Below are experts of layer 8 (counted from 0) of a mixture-of-experts language model. Rows are named router (the router's row for the expert), up (a neuron's input weights, with its number) and show model dimensions 288-383. Each number is 50 + 12 x the weight over its row's rms, rounded and kept within 0 to 99.
After each expert's rows: a language model's description of what the expert responds to; "mostly gets" lists some tokens that are sent to it at least half of the time. This comes from a sample of Wikipedia text that the model never trained on.

# expert 59
router:62 62 37 46 39 60 62 69 54 60 58 68 52 45 52 35 45 61 57 29 67 62 31 57 64 61 61 34 56 50 53 72 41 34 59 34 45 54 29 35 44 67 35 37 55 50 52 51 56 47 59 59 37 40 44 59 42 63 50 59 41 39 55 59 73 27 42 59 54 48 67 54 30 44 58 38 28 40 55 51 61 58 44 26 75 60 61 38 44 50 57 38 52 26 66 64
up0:53 63 26 51 68 40 57 46 38 43 24 59 34 58 70 36 55 49 34 65 55 44 57 36 36 59 44 65 53 29 45 60 39 71 54 59 54 43 14 64 52 51 53 37 46 45 66 40 56 72 56 61 40 49 47 36 38 45 68 25 36 57 37 47 69 50 44 49 46 57 37 39 41 62 71 45 46 50 65 54 53 58 61 40 40 44 52 47 64 57 22 60 68 23 35 52
What it handles: Capitalized name starts
mostly gets: " San", " Sh", " Y", " Le", " St", " Bar"

# expert 35
router:70 42 40 35 34 61 60 72 55 54 57 63 61 45 61 36 50 51 60 39 70 58 39 47 75 59 65 38 51 51 40 65 41 35 38 38 33 55 34 38 38 74 49 38 57 58 46 64 67 65 54 44 38 37 32 47 36 62 37 62 39 51 44 32 63 50 41 55 62 46 62 61 48 59 56 42 35 38 62 46 66 43 38 53 65 51 61 38 36 55 63 53 55 33 58 60
up0:36 65 48 56 56 36 70 57 50 43 21 52 53 42 73 48 41 35 48 76 67 55 62 48 41 59 37 73 41 47 49 65 33 47 41 64 62 51 58 80 46 43 63 46 54 29 73 44 71 68 46 60 48 64 36 36 36 57 68 36 48 50 44 42 45 61 38 29 46 50 39 54 53 57 49 55 54 53 63 48 38 48 69 47 36 35 52 52 60 44 36 53 67 24 27 43
What it handles: Articles and copulas
mostly gets: " he", " an", " very", " initially", "See", " never"

# expert 48
router:49 53 44 31 44 56 35 53 47 59 55 56 57 65 34 31 54 44 56 40 65 54 48 41 63 58 60 39 57 62 44 62 42 28 63 32 37 50 39 47 62 67 36 41 59 51 52 49 56 54 63 46 46 55 53 67 34 56 46 50 21 43 64 46 71 44 47 51 59 45 55 69 69 44 42 37 38 38 68 51 67 43 35 45 58 57 71 32 40 49 62 48 42 37 61 61
up0:32 60 50 52 61 36 48 35 62 34 11 61 64 47 62 64 32 49 57 56 56 61 66 51 36 42 54 67 55 39 44 54 50 43 50 46 38 51 41 61 88 52 54 39 42 32 75 44 47 58 42 47 65 62 45 45 53 46 71 33 38 61 36 40 63 54 55 36 48 60 43 40 78 53 51 56 57 44 47 43 59 53 72 39 56 39 52 70 62 44 33 64 70 48 48 47
What it handles: Articles after prepositions
mostly gets: " At", " d", " at", " the", "the", " @"

# expert 8
router:58 46 42 27 45 61 44 60 58 51 64 72 64 53 40 32 63 43 43 32 61 62 32 49 70 60 63 34 66 51 43 67 39 33 51 30 43 43 37 39 55 59 51 43 65 35 35 60 69 55 57 44 43 42 48 61 50 54 50 65 43 31 59 40 84 33 37 57 65 46 62 41 54 39 59 34 43 40 65 43 46 47 45 33 70 68 60 39 32 61 61 45 40 44 53 49
up0:32 51 35 48 47 39 33 59 53 30 35 35 58 51 71 64 51 50 40 68 62 74 67 32 38 39 27 63 40 59 64 56 51 36 49 75 69 64 39 55 48 40 64 59 37 29 56 52 64 61 45 88 54 45 39 39 54 57 67 23 42 63 49 45 40 58 58 43 53 56 37 49 62 66 56 50 55 48 48 52 53 60 53 50 54 34 54 48 49 49 37 56 80 37 18 26
What it handles: Proper-name first pieces
mostly gets: " Cal", " Kar", " Con", " Ram", " North", " Har"

# expert 19
router:64 60 43 27 44 45 52 73 50 51 69 56 54 67 43 49 44 52 63 31 75 58 41 55 71 54 59 26 56 63 50 54 37 43 70 35 39 57 41 38 61 61 34 40 60 50 39 62 54 55 69 52 42 47 48 48 40 55 37 68 30 44 61 47 78 32 42 59 54 50 61 53 48 39 63 43 48 38 63 41 61 59 55 45 65 54 74 37 47 50 69 45 22 31 56 61
up0:46 41 36 41 66 60 65 49 40 41 44 45 44 56 64 48 47 52 70 52 51 46 51 41 43 25 46 58 33 61 45 45 39 71 45 58 76 48 26 66 57 42 61 58 52 25 55 39 44 58 45 74 53 66 31 29 47 63 63 46 65 34 42 60 47 54 43 53 35 57 52 43 52 50 64 50 49 58 52 45 52 56 70 50 48 24 57 48 63 43 48 57 87 43 31 46
What it handles: Participles and word endings
mostly gets: " elected", " appointed", " —;", " known", " awarded", " added"

# expert 21
router:55 52 50 31 50 37 56 53 48 64 57 58 66 62 41 38 60 49 48 42 71 62 37 50 54 63 67 43 68 51 44 47 30 45 57 28 45 66 44 37 43 67 38 46 68 54 32 52 58 59 70 45 45 48 45 65 34 57 55 70 40 46 49 28 67 42 45 62 62 41 56 56 63 45 57 35 36 37 65 47 68 45 47 49 57 59 53 28 44 45 67 59 27 42 50 61
up0:39 65 28 55 56 48 66 42 71 46 39 59 23 67 52 64 41 49 47 61 59 53 68 50 40 48 52 66 51 36 54 52 55 56 59 57 46 52 27 68 67 41 51 48 51 39 56 49 42 43 51 72 56 68 48 57 45 54 43 40 57 52 52 41 55 42 51 31 34 52 30 55 50 72 62 33 48 39 74 50 83 31 76 46 58 33 57 53 62 50 10 68 70 58 34 56
What it handles: Word endings, number digits
mostly gets: " Maria", " college", "ito", "ā", " species", " Two"

# expert 46
router:73 53 46 46 37 48 44 72 47 65 49 45 62 65 47 27 62 61 44 45 72 63 43 32 54 56 59 37 58 52 58 59 27 32 45 32 34 48 57 33 64 59 48 42 64 61 37 61 55 61 71 41 47 55 34 46 33 67 41 65 31 53 50 40 63 39 44 50 73 39 63 72 69 47 57 27 26 39 61 40 56 44 52 44 69 63 57 33 36 61 62 36 42 37 63 54
up0:37 62 32 51 61 52 52 38 55 51 29 47 50 75 66 64 46 48 44 77 48 65 68 50 52 44 52 57 35 44 54 55 49 61 50 69 56 49 24 64 56 45 57 50 40 24 61 44 54 62 42 65 68 63 43 44 47 58 68 17 33 58 46 42 53 64 46 53 29 56 47 46 58 52 63 55 44 45 67 41 59 44 65 57 42 29 60 58 58 45 23 60 75 35 37 36
What it handles: Name-final syllables
mostly gets: "ai", " Island", "ana", "TV", "ka", "ak"

# expert 40
router:69 65 41 29 65 58 47 59 60 42 55 64 63 46 58 39 49 35 53 35 71 46 29 40 71 71 63 30 71 54 59 62 49 35 44 43 35 45 45 33 50 67 35 32 57 63 44 52 57 60 60 46 45 47 49 46 39 66 36 51 35 49 44 46 63 37 39 48 59 38 75 64 50 37 57 48 43 33 57 57 49 43 51 39 65 54 65 35 38 63 60 44 49 34 77 64
up0:41 67 21 41 65 45 58 23 39 34 30 45 50 53 62 66 42 51 47 67 45 44 65 44 51 59 51 65 43 50 54 57 35 51 39 69 68 48 30 59 53 45 57 53 57 39 74 60 59 54 46 62 51 54 46 41 51 64 67 20 44 48 48 39 50 55 45 39 37 62 54 47 41 55 55 48 45 48 52 29 74 49 70 51 48 37 50 37 51 41 29 52 69 33 28 33
What it handles: Function words, adverb endings
mostly gets: " very", " born", " under", " not", " inter", " un"

# expert 54
router:65 61 45 34 35 58 44 74 59 46 66 62 51 63 51 34 52 57 61 34 51 65 46 56 49 56 56 45 57 51 50 49 37 44 52 56 29 49 54 37 33 64 48 51 67 54 41 58 55 63 59 50 39 49 56 56 49 59 44 60 40 50 64 45 61 36 44 55 53 27 58 53 52 54 61 39 40 30 69 63 62 26 60 43 68 45 62 27 37 45 73 55 52 29 55 62
up0:35 58 25 53 65 54 40 43 70 31 14 48 41 57 70 53 49 56 59 64 64 48 59 39 45 39 45 59 28 43 52 72 47 58 44 71 52 45 32 70 53 40 52 51 38 39 71 46 50 66 45 55 67 65 40 40 52 65 70 21 26 46 46 56 50 62 49 44 34 69 40 54 55 48 56 62 49 51 59 46 76 36 75 44 40 40 46 49 59 56 45 54 71 36 17 52
What it handles: Verbs after to
mostly gets: " play", " make", " take", " become", " took", " provide"

# expert 17
router:44 59 34 52 32 59 32 62 49 29 62 59 66 52 47 42 57 54 42 30 54 70 31 66 61 59 68 34 50 51 57 57 48 31 61 44 54 45 53 14 54 73 37 32 59 50 51 64 48 61 64 59 29 46 41 47 40 69 38 72 48 57 51 41 66 32 34 49 57 48 68 46 45 43 56 47 38 30 61 45 49 51 51 21 65 66 62 36 40 60 67 52 45 38 56 51
up0:45 44 21 55 70 42 51 39 63 43 28 59 37 63 72 59 50 49 54 52 52 49 67 49 43 52 38 47 46 48 48 76 47 45 50 66 67 50 38 66 62 42 53 64 28 29 69 46 56 44 55 51 58 48 51 31 34 53 63 19 45 42 61 30 54 78 43 48 47 75 45 32 46 79 66 49 49 49 64 49 68 48 76 43 57 45 52 57 57 47 30 60 74 49 37 48
What it handles: Verbs and Japanese names
mostly gets: " against", " what", " using", " around", " near", " provide"

# expert 52
router:64 66 40 33 36 53 48 75 62 52 59 66 55 63 50 49 58 35 53 42 47 68 35 58 62 72 64 31 60 55 48 46 30 39 40 30 37 49 57 33 38 76 25 43 56 42 53 59 56 50 67 60 42 44 44 59 35 62 33 54 43 57 64 46 70 45 54 62 73 48 69 67 55 47 58 37 50 32 74 54 54 37 42 42 51 64 66 28 34 66 66 47 45 42 69 59
up0:37 54 42 50 52 33 43 47 50 33 32 65 53 62 70 57 41 36 43 76 42 61 71 34 51 47 35 75 35 46 59 59 60 71 42 70 63 47 50 58 54 56 70 33 37 30 60 42 58 62 48 67 53 50 22 28 50 70 63 23 35 68 28 38 51 46 50 49 40 62 47 51 45 67 48 54 48 47 69 55 67 51 73 56 63 41 36 51 60 48 39 66 73 38 15 38
What it handles: Conjunctions in media text
mostly gets: " broadcast", " using", " but", " due", " would", " musical"

# expert 49
router:49 55 29 33 34 54 63 66 44 49 59 64 60 57 59 49 54 46 57 30 69 59 44 55 59 76 67 36 58 57 40 48 43 31 58 33 30 49 40 35 46 66 38 38 56 48 34 69 65 72 65 54 46 40 34 68 40 60 37 67 39 41 67 44 68 41 37 61 60 32 59 75 50 38 66 36 49 27 65 33 62 35 56 43 72 60 53 32 38 58 60 58 50 34 53 65
up0:29 68 33 52 58 49 57 39 55 48 31 62 44 69 64 67 66 44 44 62 47 49 70 44 50 43 39 61 42 42 45 57 49 48 50 67 75 52 16 72 64 51 54 51 36 29 77 53 68 59 44 55 50 52 48 42 43 53 73 24 28 57 41 32 52 58 51 46 37 64 55 45 54 51 60 59 43 56 67 43 70 51 68 49 37 42 52 57 68 45 32 63 70 44 19 28
What it handles: Given names, Thai script
mostly gets: " Daniel", " William", " Elizabeth", " Miss", " Jerry", " Eric"

# expert 53
router:65 60 37 45 38 46 56 62 44 44 69 38 55 53 35 45 53 51 51 36 72 65 42 55 57 69 57 38 59 65 63 61 48 33 59 44 36 42 48 44 46 72 46 40 53 47 33 66 73 66 73 32 37 48 37 61 38 60 33 56 42 67 53 38 55 52 49 58 60 23 66 58 54 45 65 39 34 35 49 56 61 48 38 45 68 48 60 35 37 65 54 40 47 38 57 48
up0:52 57 37 44 66 49 64 33 44 43 35 46 38 51 61 44 40 56 60 39 51 56 51 42 30 46 47 71 52 54 58 59 39 57 50 72 53 30 34 64 58 47 55 50 45 35 59 53 61 64 42 55 45 71 38 37 49 54 53 33 54 64 42 34 61 61 53 50 36 52 34 47 42 58 71 39 47 49 58 66 43 51 58 57 54 21 68 28 61 69 34 59 81 21 38 30
What it handles: Determiners and location words
mostly gets: " along", " least", " different", " an", " variety", " largest"

# expert 27
router:69 48 38 36 47 57 48 65 44 52 60 64 50 59 45 35 38 47 33 39 66 63 36 33 61 56 58 38 65 54 57 60 27 46 47 44 31 55 36 35 49 68 53 42 74 47 47 66 55 59 75 57 28 50 45 70 36 66 36 58 41 45 63 61 64 37 44 57 67 40 57 62 60 46 71 40 45 36 65 55 67 45 49 38 48 67 68 29 38 56 65 45 34 41 63 58
up0:31 59 29 53 51 45 44 40 41 48 19 45 46 52 65 55 55 54 41 62 43 52 45 41 40 41 38 60 30 50 51 54 55 59 38 61 52 44 27 46 80 48 57 47 33 32 65 44 53 66 57 74 39 68 28 34 47 56 53 12 44 59 47 42 49 53 46 59 34 65 21 54 54 57 71 42 40 21 52 42 50 54 60 63 42 28 60 57 56 51 30 58 71 37 41 47
What it handles: Determiners and subject pronouns
mostly gets: "On", " His", " They", " Hy", " He", "He"